Experts of a small language model: 843M tokens.
Below are experts of layer 6 (counted from 0) of a mixture-of-experts language model. Rows are named router (the router's row for the expert), gate (a neuron's input weights, with its number), up (a neuron's input weights, with its number), down (a neuron's output weights, with its number) and show model dimensions 0-159. Each number is 500 + 25 x the weight over its row's rms, rounded and kept within 0 to 999. Numbers have three digits each.
Before each expert's rows: "mostly gets" lists some tokens that are sent to it at least half of the time; "comes before" lists some tokens at least twice as common just after its tokens as in all text. This comes from a sample of Wikipedia text that the model never trained on. Tokens count by the router's weight.

# expert 5
mostly gets: "|", ").", " =", "===", " ===", " John"
comes before: "\n", " ", "-", "|", " The", " In"
router:507464520534464510517512486477486471470546503461495507529475483501508533510491557523500518517498496475542535490530474494489538496543499477479483537551452462511499509504516483500501501528489487429528516481476487523492470476499487527494512483531509519493500513483443464493548493531516495510515504421493491494487515500526478515488513527479511477502509492510502530491529540504476536507510471472520511515502521529545461518482513534530490465534496496479525493526549514542542519491509558
gate17:524486532460467515477521467518542455496512502499497505493480546504530508533454479470532485532477520510472472521527499455495498527479548460518448515538502538505483461466495497513547505515472472530516473463527521506487488458534481489540508484550488489504491483538550477512491544478482522480555507491547514520478489482515539489482478510497490533517503469476487480530503495525490498488519469461495545485510494506519546506495509513506472558510490501506535481494541485461493495488509494
up17:514467503514488486459556528494508473514473481491534469486486472444475536507531516509544510519461545479498456501522488480521520540478530527462482484540437460510451465506450499502510510530474464514476513492521515518503442513494500509484535505520527510533420498478495513510514485471518501497487520503508467509467479513503503461521508503485489483530528490512524495501467520500512492491513539504505519486536521546494494537503467460513517502522479474467524470520550500470485510501512484
down17:503547536522448523527509478491504511512484500509505480517533529527531466504471501500517490515497500502521445485496522473492492507500514466496490502514509564487509505459503502561536492533561497520504469484511484480498510475536478475516485466525469489431476509533489485518521513462464518501546479475503496499467503496464516471499483516485508559528507501523475474516478543518506438500530478526487539505510446481506490475498501488494472549478471514492509497471504452489438477510497487
gate18:515527534531507459517531511510499511496497510493521499530493517513496517538489500491493484505478499507514484468477486461540458492502476510504523503458490475553527503535515526465488576497505483492495562519521506534509483469509468509518525522480509522504546492443455487522497504509516511501455479471536462509506451531511492457478523478510535479460509506495518527432518464483463498511499467547498507500546499509503464528482556511539521521494482501518503461470511506506540493533489497
up18:471503530498522507504468523511482466481521486507458512515523504515511476525549485496484482463463498527478543559492489507526466501496507517464451524474484484475519506515455478525476480485486502504499476505538471498537488499502522479511475543477506532500477498475539509527534520522505438485507504510502490523483487475484499560510496526451503501545484512487453464472481556555534492489493510549509477518482512505475473472528476501509467534507506489502509499498456514500440468483546531
down18:522500484438487480499501548498503531505480498483457520543502508517498515513483496500478495529485462547493455533485504509511513537527506498513565490487514495498549481468478502466549493520488463488537460505499535502486524523490494527484502520512498496529478541499502496468494489493512524495483469500510514522512505481494457438516524502534519525520478502556513512526553491488505510487473497468463502495487440492588475522521472524485481465506495493532477476506435520477519485520491492
gate19:516559507502497474453503476522491493511558492555457464501490574514487495507495496495510497528518498434468468527508468488456555529523488493497497517535507457515467511462521526543493499536498535524536519484502489541507499502507496526493511476512487518498507507482514469518541485533452517502459511524482528498558499467538479509493522537488509513489505491487467521492511508516487516518518488507469463458487495497467471512508508510526523535507478540459495463463484455504490491516502496
up19:462525480471486529527492526481501540491536495512495532520544470515467502478551491521477488463473518493534529532518506476518521522499530515432523494482552442485509462497464495528481498488498469488472455500507514497524491452480512519525514527506525488481501452459460515523496466503493512556455494509492473528496470483506505500489497487474533485519508541475536526468453481476513475489499497505489516528543522507464539514478506489464471479487522540542500522499473477516495487488525481
down19:504512536461540457475521496521515513515537523476503507491473514485498489457479492462504480462454528485458482507489481487475505522501498521534477447526462519522448495484561554491498492541513471541542496531508489525471508564502564501526478486505505493514521502482524516489493526557482484472491483519504494466510515507481505518514511511538472529479466498508529513519482522523499480484469471509458499489504459508552447501485480524533530498500500457518520527503480504500475473491479481
gate20:500479514554492490535512460515517496496486471521483525514494513473503523481488473512523508514482483527518519482522460507470459499534494538486465517497485496527491480479459472488471465476481496485497505493514570549540503439480542476487459540544478513517484490480527503487535520483509482457495515516484492533485508508503499510511496453474485462471510525515514504483519491537486498489535473518459458525491506475513449487536467555536502519490471464495522540520545534519507514494455479
up20:460534520486496503517474529530507484500541500475521536503499495479457470474520519471485492509508489517490520500470498547507501518465502501515519428507515493503507521529446494477506513519483492488474486515502488440491512504491524494469512481469481454519487522491506528527504516503473509513502550477483517522521504526539512497494504474482474500523465484499522498546485519473484470535498515559513529549479571512526456504565476515544440529484497545486510478484477513467501473502541480
down20:530486437510493527488470510488494492583500480446516482488521510488456474481529500486483544514509585469502500497534483502487521481487512505502504487542500496513500471535507472493498497454486512499521485483537535509500500510513481486471496500553463508469456507510518480494485496499496481525493567509528502544481495492542514485494471486514517483464541488517537506502515529510522513505508476433514526478534462529482529475493509478528495511508490543488472470517506485500471541528519461
gate21:484515524542471490467477492526506516515527492499481492529488475490493514533510485503498467482488492522534489532507481491502490510460520473495475454505481503483490504465509502517509504535518531501503498506528514460496515504480527547512503504509481544581522510463497522521499479519544518461506540465519504496509497480492533512510466508471507529534487516527456538505498538494482508455482559515485474534487450523495481471527467527509476478507546473450479469538551447493535471497551510
up21:459502502499503520490499449522523500501512526506521488489513454529516547483496551518507495499479483529534474481503504503464460518478525485537436531495478475498460487482489501537504534504531519507494433561511531479479481515495526510508552509498473497489517469483495488545508468469544564500548509496487532548544529485514519511520489481535519445511487478497480527530490501503476509480535499519479502476501469471489487515486497531522516493498518489474451494493511513495529530484551495
down21:470541503542510456550520512533508514445534491523503535506496478492515538509516511500434487531456436405503494488517508528484520495492532497504473475515485479553546474490484498502529506517505492493487526513496506520438516507480496538487535513490510536477486489500551507522498458498499502491513509490535523509508474521469499493482483479501473504498496489508515520527458538487480494494526540471469543479501492492515544500509520526504516524516498498475539502525482490523496512477552535
gate22:485502508537527509504506456505474528512509485480525547468498504482471515459516457500518500472471518517520549521501468501483521537516486480502484469518464497493502499436461526519517488523520490502498513475455454493512522489544524527495533496512523474455504491479506509498434482514454473496523495485479483477500493513456503487524520509505507483492493512468512464526546507502423489503509496512515504495492486529541492491466477539439450532521542516534469469533513472503547499520508515
up22:571511487519500514505489475450504512521454530464502507496496493446485506484455452501493534505498512432466486516504483500492488513480451499520538500530517518484533526451476522435464509511484545502474486500511537527510500512493509476487512505466519494534527440480500476485500462500472486500559483499505472501510493489505530493523513551517472505473491503513492527478524526449520520489503483527508485523518482516490485480513531510528487507498469566452526491485542504496514493487528482
down22:490494464481532516459477489537514485507519498474528508514464486520504520490494483513449515475523509538528499500519513538467527519476516453498524501514491534512470508531499505506523500523503455487522492481547434490491473491483492535530503531538535500507490513492455508564487470496569506484501505503458511512502534497544501527490487513517521511461490497464504497535493533513480535511489503506561490480461504501564461488514441478490485539458500488537505537492512471514468498486487508
gate23:503515527496522527497486508558546472533514527506503528469464506556487501485496514511511484516521465505500492498502517495515486535480522487532535571488501463501490484515461498475490482518479472517564539466537559553519499452497481518536531482501518519516538513495488525489515509494489550509529486474531510551489505494482504502486531493498476513508512540506511457459501557522486535496464500499502512477486540493511469488469484478506513490491515514466505499480520502572531491524536514
up23:479521517490488463466498546490503546523474510498481444537432489484488482562541516488509533517521527491464491568521499506474480539506482492510541498518503480481498518534528520507481504523522507461443524498462478459510481493480517534506484537471483487528479495464522497517492498495508496518491500505478527516520542527502538548516513487481512482502517461509496483504501484502462455498570536480537524519515507497478491508527505486476572526495473501510514501504522525479476502481507490
down23:495485481507540517492511497540477531527523515549514540502519507485506494433523455484496538477485517525513485487476509479504525516464522483479503486463525518503515471496492502482502507472508511492529484531559499492490491482533488507512423498512541536527493516480510528490504475504489479512448456505522505531502446512509536456510508489467439525532442515464472516486491532525485516524521452499528508536504471480541514486535510505493490500503539519483525535545480466519502522503501477
gate24:521535473482510540476504485493502523497502570507517486492491483475518520478510494491471544531480501527490476463560537505510484505485541449533537491476495512491540507458480517494464522501441484523468511558479523493479456486477504536473495487517495504493476503446476445489526498506493504499497486477483539486519512520486463525485494478491507481470438478494520519513522504468480467461519539482512485512445530556490512519488534495538481513516469501478478472489498491498508516460498505
up24:467519511490508469493499473486472504501525537522524463522474489545433510468507509511483477489515489463537509464540512446488535505497463480516489508451494533491545520489458528499520465523495465505516484506512461481481501533478489502497473470492464506476469514533493520544507501484492453505507511476489445513520491459513445528509497516480520448529501494550512452494549495466516511490529505483513501475537530509466512513503497508546469488482489496525483511507546494515453484491465485
down24:464505506454545522480519508512485474530473505480496545468488455452500492482475482513482470546470472495488480492508529561555524499505505501496521468477487473496491513504511526511535473480488485505447458486487489476484509503543524530496531522511509498486530480499515480521515474532478507503508486500507515484492533519463487472475505530457541486452475495513489544500567530489503478499470492503541483530483467515489467487441524454464482446508501514503534500512476509537484504531527496
gate25:509532497503505472473469487505538462488476543483512473551524522515520565510520526529519517545510497490525482497501480560535542505533493469557492472454510493501472479509488538537513466501498503498519452529508536467512478494497497530530489469483519491519481518509533422443503511540472480490491522444533500489515513518517490504489478503490485498513507473501461525522522530486528464476494474501532474468461508498494504498491523494495523489504522503477487502473457495473507503544479529
up25:493497481514496536540472501495489501537479486474498435488457478510503542478526479520518515483548472471507591494499507528528514462482493476483462534548518519496513484513534499447496510510491503502557510524496483462479502493514494470502449497506516468490503463529456475511458519498515545500515490479544533474514518501533487487522500509534540515498500523496536486496529471484500507524512504543493531462465459525507488526532489539489505524506485473521503535452510503518499506523468506
down25:489528489503515482540531514486482496513540539514518525458503496500480477475478500530472551508503500516483490504522481466493477494542478530513519494524469513545460484457467485521511500539541525543512489486493511517540523467546520490489521520478513480495497513470506505546515499564496515503527493530482515528510506459497503497527474514511450494468482478476494482497484501484488510488477489519494470520506480508569531547442465489512495479501516432442503485549493542490468526496512482

# expert 1
mostly gets: "1", "7", "5", "0", "9", "4"
comes before: "0", "9", "1", "2", " |", "8"
router:500481480502509526473433491547499515545514499535497486501502488514513462502510477499469527461507480521467485509497518487507560469462487485455531473528498544501510448492497506458481478478515498514521511498518526505526483503526524530498503508478495498481452526501527509493437465475452528502487500509490537502508487509473543525490485484492527555487474504475461489516480510477493521483433522510530516492512548487514464494491472479471467525446479473540510543471510484457479494515496474
gate2:515524502476491487497482460548510517529514416503502508523502525528437548552476508490477504515535527489495522507496498507534495496462507490466497489516464492510501466489490513496481537521514576484543511521502517459489488482513479500552510486508515465492479477503544523502476490517528526517506478482478462521502512505499440475528533522515508490473443502502523547499529493523523479475500521492528472538485503536511483518490478525491480514519476482467519545515516531483519518507546536
up2:444490498461488534529482511551492548523513515476494496518484508547477490519469485510505488442475501496491551478457471491472466440509523507485488525484513480487526515512463503486495490546547527482494496530478485481464525531463522488514516504533476452500489479493504522500478504522486507491470499497478518506512512436522484537487512487532537465503494534525500544513482508477507545469475468526519489485513451553544477517528501463511479482490472499467468517484506500513527526511516469
down2:505542472516536496490426531478483478490541498513509535486499503485520509520507480515472508491499545526497469480529530529540516571470477524495536535524478496488482496494488529507537491408509492491483511470483480534514467440511501490463515508537516553491476491497494500494494449493535480512531522524553564476499507520530510492499527502512515481496473499494482476526509489518521492478477509497525531499496474534494540498509498483503501479485490503494518512530544474500466537517533517
gate3:469491480543473499483495492512534539467477503496532485479473480460493444472485480517547513445482513487490473483507490522506485511540507510500514508472486484492511493505502515510461575515501499502481485494471552482472491529490531485461490432473476490550487510502508473481496464515493525512535489530507498538513514522460547554519496507506493509514505504529451573499529562500495534501481506495467495493496497502506518456522493513488524493508518502481501486521520568499515519468464504
up3:525475499484508493470511481478543575527522469458505492502535515536509432473454487513488537481495550520488519485510533507511470520522477499517473497510500512470545496474480494535517480540533473505498525514497483493484525527520483489511531545479491505555520546482485525536508486491532484503510496493511470540480537539512493497489450475495553490493495470531499483534485516510512481474520461472515533473496546477526505462542486483483522520545475482530478471488491511528502508490480498
down3:498516502504495461520513472493509475492536559526533508514515526503556485494529486515523518474513488459468521499488509508508492527512522542447482514502475497486515494472527523496488496500494528468512487481446560501481489523505520464543510462499479551533560515507542506475514509527518510515540492503466502490510462466487496510520516517554517473491501523538469498496507476535520506513527558495479494501481551483496516518486523485544505498485522494536504520561493455520530508461464476
gate4:474471500521510480501509493522533518497464442503519477514495493534523486512545451472528522474498516546520504497499477472541506536546512467514530494480468462504499489558485508499484483525511463519523511511509541518491544475495523530480485528555488525501497528478527510512566479471532495550479517474532516473484497486454516488485447539517487506483462480519479480495487509508514486515520486514484502490479504474556510497467472494488480545488490507509546529488482450492479545463497503
up4:529518502511524491529490503528507506521512492448490486502496483485468490508466517506506499471520494442548516501524502526493522487484512544471517489503489460504515518485531519515502513528487508479485449478497481511440522535498487482475534450487495483444480516501505486483492511525499548526515449493477488501544510499541491500499543500522528540519528521488469519530506467485508516518537503477563523493522493476498479495464520444523486429457477515453449499525483503541468478499520497
down4:505510475501476506467484523515518476510480527478503498496493490487498455469501515544487484506499502510478494538481460471464499542520498500546504536514526488458500470479531500467510504529519529514485482539507518492481541513476521483554473545522507519512480495479489523514522557533558465535519508529497526550527495530440497518532490511521479475528503484516508465459483469510453508549502466503514490480498497523508496525536477533491462518564492518526534518530486490537507518504548499
gate5:461514499516537492472435486466516515490512550516555525544513479521500492490499525505520479492482511446523510496483499474494519491510516537504530494483526483476462503515476516495528473539485558471507513513484528504486465504520493424444499498506493510457500522510471468473482489468522540522512497517471527484500507509509522524452493493487550522489469521506508487487526442535492493494488488485535538512506469519547464486483506513467465530497525516513483464547505500500518492490541462
up5:485451501508465530485498507511457506503518504495465509477464556522489533464464545485479524531488519516494493556481516500476500446483479489551517508548468509542539502477503486481476471468483490509479519488570524495480519483519519506520475478484475536520516567491500488492533523500522538504478467506540497492478481525525473514519487511453505508531458443481480504542463521466537518501499489528519503468460541497495502478509499515499525520508524519514488525513493516515483493508479474
down5:454486495496510493493497523466495511495495513493527533500484531492501457506472483493544556483518479463524493444505508519501486482492531494488514520491509555511518548498512493493531528525529506492469493479492556521529481513484539443443533494442519525514530466512516536460471486510535511535496508494510524493507496510458507470497495512492517470474485467478513448493487505529488513504507497504485525469538501461520444527494466446505516444505504507452537512523487513511536494469502477
gate6:538453500426493444488501504470525493499509463515523447531504468512520543478524507521509484497488495538497502532468528512491524495506470500497460500503528477493522529492481525472457491543493517518500526469495548473481434488545474463494519494488547508495522515511501506497527498479515452505502564491497538494502542538490511496505496495512506526479486474536439460477479506495513493474481515531533529500487528512529508481461507507525467485501478487484471493499490470492505473505563489
up6:517452510498467522487467484459499461459498502503498439502518509498494527440468487504485518555450495486519512515508508505498483507499491451499467490454525474481515512456504516508486499554492520508490520496487518486516476455546522483492528476492523480536533547505540517509513512454461449488516508519509473492481486527491504499528500480495556509485535495525506478483483511476503480523475515520484566491526510496509471543523506515500464503475532497504500456442474494515513470518551509
down6:525496490492542517488505514501561495529520494537479503514467525461469465510537516517449540522476412504523469485464541510536513502537515523528498525482526489545532488490466540503522536507523538553497501495514513462502479506483497470494518494530480524515446522471504553485483521514486489506491517477509505547530479485501479492461494502465529451517538472504471492479473535463531495508527463517491522503501501520495503488458498479492502531481492486484515471495483467505482494483491515
gate7:510500496512528481532513458475522472534467507487519483494500488491505495513458547489483525493505487528490481482494483434564512541494502554503520518518515529493518475503486521486516524531538465501477487519502507479519471477474520483486446476499513531502527513518514492535480459501538515516513503529453479526470479518469505496529543514515486511482509533522478461492499475471483517511483452473509454513494536479515503460518443537488471586488498508493476548495501519499464511494493526
up7:517501465524501492508477506515464459505472470462528504508447493508491496461413521486475507424503528475480486515490541464514494500514525510509537483516485521514490515500495494496531454505540481480471509524528472469508483466505499499501449492510463541509504509492528512530470511524505493525533494511490493522474507475509524489556527461493506513444513531489487497484517516506454523494516454531518491534506479469511479439481485516482494556488524467472482510508510550496511478509524487
down7:487548533497481482489512504467491501496497498541498500482499525500486522484491497486471529557511502482491516484498500482533521513486466480485482500523509490460496501480534468507499477505460518519495465517459531484492467493506476504434516494509564487558514462476506458479496468491505542453465545526513515436562541482467485491489481482498527504457532567484468499526521536479510517518483516476496516487513504465477505498545506539516528481503509474496507498470530520506471513488497457
gate8:500550511475505512519431474501495470519504537505524473501512492470468528484510457486502502529521487523464507487499498484514514498482463515552495453496546538550487530454474499479467505533466508482523473494509518499496494527489507501514519526460505489490495493504523515476522527486493517496518525474498584502561495479485537479493503502472500529446490473521540548531474507509496448488466465475543514476524504520507465500505513468489488493467470468496522499506526475481495467542522491
up8:524467491503459528446467489484516491462507492461496529499507542451502507492519518468493504545452545503524516529549475497484442516475519480441497486515504518500509497510517482496473470471481485517479520511496501513519512503496506507524483511485474491497525500485491513522561512469570467459467499523498504469466484515487538509535480517473534491543499494504486489529495480476522491483526565490512489533506490526520490516489532547476533474483513502532480486468447491485496537460472514
down8:514490499500505548497513524498527534511458495499497499466460466499492432522513508474485517501469476518509548516546503483476528526489470506538520477476482484483453511516477471482558532463470493493464524453477525535494494508457496503495490511521522507514471499490470475533489481542470578529488487492538531493532552491502509486486518468510473505472500528502526477452510520507498516511483528518514467506531546491529473473500468503483494504511462512497520547506475476475532502485462522
gate9:434526504489493496474487479520493462521596544483502498507484516479512490476504521496486529548455508495511491491522479500474482533475475512503476507445492522505503498516463450489489480526486459461473466502484497485513498504512540503459457529467461529450474489489497527498451534496492463503491509525505513499488501542475521478500521478508491534460443487497492489492516509456510506489500498494537466534517496490499485448539508505529474529477502480485515530514489534492485480548506511
up9:503497502542521484455488516462448479491511509495526467514462454537516517486502505485500478544486479528491535496454532514547520501478470439482469506523477541508499459480522505483526474516502487522486476529477512515536565477494519501515470479519501478474478498496445474517507499520481482471503516484514478503486493542515533482500507488488473472465420507499493479538519538481522500457503473501496467498535498530479499512477494516467495492524454450494532526512543509530498496469490487
down9:514501506458544498503465502510513477516500507514543531512475483484471476484508535494504474484508510503443454458515452496506571468500508454514514516492480515476507469536559469465498501520493466491494483526509484461490517502507451513509535553487544510514498493498539472464508524450496530543468487499517537530466507510468471522503461505524486494516498468471496490433522521529520479540445501514501527526535483514511500466519487499479493509490511540484499475513505503485500488521503523
gate10:503511511497534474510479484486519517463530531527546536478484490519464420504503465515500470530484511524489503496473489508529542520521445515487513485518541434469521483483480517516497524463522483502470508495489468496484468490514538440533496502471499509507502532494529518477501498483517472498501512532479508529505539436520450499478505494469559510528519493496443511506519477467488488458487534492483480489527464519523476520488516502492497505485521511539463515491536486512492463502477464
up10:526539492500514485462476531511485518497539499499533504501501516518509489465514494514509505507540441531532477492479503515498454550457467470493510520498525473461526498484477558502541484503504565466501502511546503474476510495510503494525494499498503480522524513495508557529507495491472456489540534514517479495481543508484495496507490499490474505522472535521448494542528502500480508466546539518498464476501462489489481519479495504559467446544460475496486543494534511467497491490477504
down10:506498530519474500473483493489490508490552516487502495453513470524501441545488516495467578457475506496442522471541515499497518479530437515534511499508482498493510516511484491507461518517503483543523486472487494499537523496548541482496559497501541467480509480481470528450520497493481515503510458504490501499501506490485525525477508469529515488483550478522514500495482512489490469503497483488555495509506501532537506508513475473413528526465494497512515493475492468501473496502527513

# expert 4
mostly gets: "),", " who", " also", "ics", "ations", " has"
comes before: ",", " and", " of", " in", ".", " was"
router:447532470529475525518515488478508511476473481475481503495483507534483533538516482455525460501484481495464492517492484537512505492509489502582496511463564507521528524497477442480515495487474493549542506523508474511503556487481464471556508490508472486537504500521497497519504520480502506492466509534502467498518547505493525521467509447505460484473530488503507501516523512513479479523511492507510543498454478496463506496484477455496520510510486543476520458462520477510511467501461510
gate2:515491491559498425544559482516498457511484509521507482509480482464549534504464499508470491472472484539501510496521493456546505507497488491542466514487547517534506524515525480523504492505479520516503534493499504486516481521491491481502497490471509491500532462492502502520511507507539498472473509465518467490537447522519494523489496531478464496512509479490515508522531514516486422470514504519515496484452509505515497472510490475500497588520490471529476547488514486500466514500449524
up2:515476492548472488514524486544494494485487498521469487561498501518468509480523531486474511470481530528514499540475501556553516523507486520495488516505545522525516474447509482521520480511482539477520516512457467493479443491506475518513463518501503500504486506479508467529506509510565492482522499524461485488523482526531488513461474490439505455537480482496524513556557525536477477485507464543500510490510505494502506528456490500476487534483513510506477521483517477487507517526453498
down2:541520515477504549502457493440487530524483521495546483481519525508477493474533463513541496520514491500511479524531493454466501479494517503495524489459459461503493509543474492515520514510528473522481467481488488536502501533526517487502500510475485515499487501494444475444471518505497474513500449558479509502474512481466499465531492496514527500494512481476526512463480506470472550567500508479474492496499499491434497473505496516466478470481547495492496469504477489542502472466541509
gate3:489510530498502542562538503544515514507461509500492526488491501490480479493486461535532493481462469523488444511501485551526495525520437470512465518490504491501500504486503516514522528469505490494534516575494547477490512499525517433495502498519506467523469510483493487504468498472478520495527483487516534528483510496464524541473484496482507496500532471536505508492489494574474502472434531471506533493515508527479509460509506487490512479457501513487487518481476528491531520523468535
up3:528530513495522482512499532469423487541523485468523526501520515518524477477524507498481518512506450468526517510461518475525496497482506503511473485529464477493468489520472498494489466488449472511462484506494463505503487512480486531486445485469480506463497500488481524464471562512467505481505512453515505536539439502546468503537497514494508488519524496441492513488481510515489499514527474533499543508488506513497460543489521447533542463489495489489481515524538481475516480486508474
down3:529461522456481517545550520522509473507486523514528489439474477479489493474457532452531473510488493548499533502466538473511507492524479526498518535510501490456487455518517499495515553494510511485502534493513555489482538459509514507554496561479481516483473491497490532513543517476480565524486512495518541469459525487504497443479514490481507537513486525500476511461483521509501509471453515507507497490504508466483536513522513495482486484488528512497480506503494509527530502482484474
gate4:439491493523468542552517462484489538524487515490497504492508492526468573495528529447482501518468493569497495454533460518501542495479509490512470495508474505485521474502489501481490497521462464526517484512502466497511521518494476500498475458515499527482482518467483490523483501477531486521476503494493514486525505499461559506488529440531525490505468507485529508524492518461513509495446512488535523487511502525487541485507509490455506496525525496505479521477532522488564486454496526
up4:544429506480533538495507560510516496482481475472508509502479500486515420511511508532465528544481497472531465498474510514521521507517504492502471517553538486472532511486561486507472530483492507481508498471499501494515515487516486516506511521556458477542473454490497526513500533527520484505512544484485550488557520507499477508520506486496492532527553510516489504457478494514521498517492499485463459479458492526511498485505527522507466514485537492523480517511465506507505497519474542
down4:493536520527552515467450483506435495514522498511461512459495479485480512501505440506526496490584480515530553545519491560497523489499473499471521464455474468485507492516459492483531512492493495544507468513496464508484502513535491508489552522498478503518497514463447508475489512496510483472529507515504473485490506477522496490507524467496516519531481513512491532523492511509485497511489467464499516487496540506525493512525522539505464502535479490496505477525536505468442506547531507
gate5:535534553515452467500507510529529486536495458469503484491475483531485506498500550507517466475550503544536525510449512520539508553500517514493521502493493537500514506493503512511475530520517482499485509529455492475523527524480499494515527502506504505493472526507557535509477478513457487481482497470474500530478532493540494522529487460513497466452485484471527488536528549486469513520506509496482484484492531524504532516559499492494510494500499483528509563435505515462528529505489504
up5:540473543478506515476465505537495516499493467526506494496526512505523488515504495499446508508560532478505534533478519517537505483440488551517493520468538468465545479504474511500506508520521517512487493538519475503496467519526470519504493535476465508541533536458467494483503524483508468523517499481481531521531460516459522472492525502500502521459520551540528455512472501494499537461478512498499506481456507535483521515485510473501548534516534540481463483490492468489487500502532494
down5:467493497533464507545492518509489550491455503468530512496471533507498486495510523472527533542487476495485509497516496500472547523525504465482526478501458488431524492518504478505532521497464499537528476482514537491487509547494516520492527489452526475509489510489529547485515533495510492462478506440527481518515550483475480509502482529494512492513442467491519505485485464523503472503458492467472458520502497490529485490529460508470525526508527511495526538548530522533456511515483487
gate6:478525497462515517514500554522510490506503515493450489474505538518530515459516527486488485527515456501511484530482484471542490504492433478493505517449498470486474501488426520480493535550494533517515491496520505492519523508524525509526461486505529503497500501484450475521533506524510528536532475494528487477543519489507499506472496495497514464470503492443525506493530484497494481507496506471473493487515483516462459504507505556533472471522487534537557467524509458467502541513487463
up6:511468505488538465492459533477491514493476531493504530517515529508519483446480509502490521484493568459518482481566516466497527487467515447471470471468541478435476509524520503486448464486479508524462545474539486493495499492519487518498549477519496489527465500521543507509486477532480495513496500526464511502499536514472475487521506491499501518531455450493486527493490514491535507514504514533485497488502528473527475513494474529503468547496451504497477505520509486525477516497492454
down6:505497504479544525514494515543521505508476500510544496512483499480503514507461524521485491526544493543521474447455479517519486502529503507451475489469532530494530450524449535479498508487555463517465492537477482505509475488499466516494477503454498439514514505527504495494512497489438493546491506498538532517489472471474477523523536523533505516518484513508512512472483524538481496505490535440507546500485477527485475499483515511480525501488520504477525524483493513499484558487525444
gate7:464518509467497504491496458526470531476499490467480512508507456485505510537480501473511505468492532484519541527481464520539493506521506517508498461508495530555509534529503509479499457480493549536489522520527492527518546495554529509516487496520483439516487466490520510527497519495501468486487481502509475506491480508469557481465518499477508487480494482511473530480488470480487546502502466544503506453480479550525495528490501509525496543481584521529488496470493555538498512494488475
up7:517493506473508528501457523498504483471517496456507496510509504500525535482506482474554532511499491479539501523484475498495468484534498508530481517476452478508507508582501524503538518519506513542496510486459491492495506487511536452564552535506487479514489526493501469524520499502499476482473500491492554490437500463477514486516537505512508531481499484538513551490484465509527530484518522538505446489487499525479498486502512466491437546491520492449525482478513503511536497540504486
down7:515504470503513518500536473496489504525520518479540491523481547496519501506486481508469498498510476463464496489527442521510500466442506458474498490531428507526471483486488485463500487482465515507537477511546515482543520508519476499486461459530490474527511478491500529511504459518494485519473497509494503529513516550495510504465479471483506520513521499498502490494489529490465495524488446467540508537534523492462546570512477540549515517453517531527483531495488498511490486460498513
gate8:488483459558508502499489474489492539479479514488475528512516498492578553526470488484497495537537515527508506448514535505511531505484499522485491525512489502469484465481468526476523502495461489538486462518485529527513508495513491508501511498516522514526532517493496490480497447540473491483528528517453488446528518516488525433541513477513517472472528492550503514470507443495516459519475465503448514505469496500529483530482463508507490491487494480526522523509494514487459487467477528
up8:475501509540497453471535512512494470474495494502486517531513479520507511488488509466467518502538493527511516486494462479476479555522485526494519491506477525518503471501482495467517509521544534451475493530528519514473496514462476513542541481504482504529462485504511473505521532500511477529495520455491468490519496526521512528501490538490517488457487516519473463524527512488527493458487502510499457498485548522548515495528508514512530573464498556526487494505456541528475520527549447
down8:531490503497523500523521514486516488555517529469502537501476507479498459512486500525525482494524507508490510504506522450535503519504517509529520499496504479501469508529496509515531519529495510471490495532522505503524518496536507488526531550464529438522522444430523503481502489493510531469501495498525515496477515461538454441520543529511471507501481525488515508512554465527479439488427537521504528521495520505491478482488507538489499501518510506488506485487451502537536476446510491
gate9:407486479528521543567522526483520476478521488539553534526513473495485522522546520516470472495469490521489489509476496487478474482485495521527545545530522504504507485509482470484521508514465528517503521518496531504489488469497506501489537487451533489511512481497491481488497472485512524475504469494500483523515504490492520513520524499461528485475490455535522499467432495461520488507491503477540471502498509468507531493455522453487482511485473485471484521511459524513519531529460534
up9:490509493542519533551542542480522524502454516477553536475502510541518547480524502489492460475520465505533520505491490488487466488473551528494527521520514465487540498475519476488508508544491493479475476479500469510488536485539508501525543489457505511498522537533492478456469499505495486521514420470522478500468495501533543498514520462528485527528513471520535477462497521476492514508502462500533498475529519507508522522511482481514517522491494463520484535525467502492540482500486525
down9:497534512506452476463499494491489514530491488509453488457510435513526473501503518486510489488507517496484539487515488508506486503493487480447488504434469466475479556473490499523500464452520468515491525517470482489494471471472539510516445510506485520492474468556515503542489513588509487479519545528463474519486519506495513506500486524511486469510521535495509469494543478482506509486498485522478512520476476482471498489502503468425478515463528527471481511499502463503495503487507501
gate10:546508475538588514509537497494528476466499535546507533479504520529524501454498481504501472538479525517523480505483534488516488509495500523434502520506493478520503454524508497518522464472515540475483458497470540443483524526488512456480508496527509493503532498461531531495471455499493483531531500526488490500483502492508506468533528502505501498494507485538513509474527505465552501485495521532499458478484529493509493556530507536517517517488469477521480531502517531470472527518513490
up10:481516539450484494485540492509507481504505513534543511505502516550555469432552515519507469494493519533496495509512551493527493534501512507493508532533495481507532508505533531508490539454518512431484510498452473469502537475472428480530475474504498499500518496477490517523506455499512504486517503525545459481509534519504519476544515509504480525531529524510492495436502485466513455487504496490486480527476523520484488527544499515547509492508513488504525493497503532472498514518501488
down10:536464467463528491558522546529495474518483506525501523482531490492539518489521513492491501502505508522512533530464530451466529524491493509492467469486494472506492459535536535506492506519524524476488523491511492473535509473488443507494471542506489530477523490502544486497488508471510467499502482563478542494437514562488503469510458492534492501516514510510502512440491501461503520512464540525481524491497508519443536508507497473447500493500464473501494500497488519499499516503460512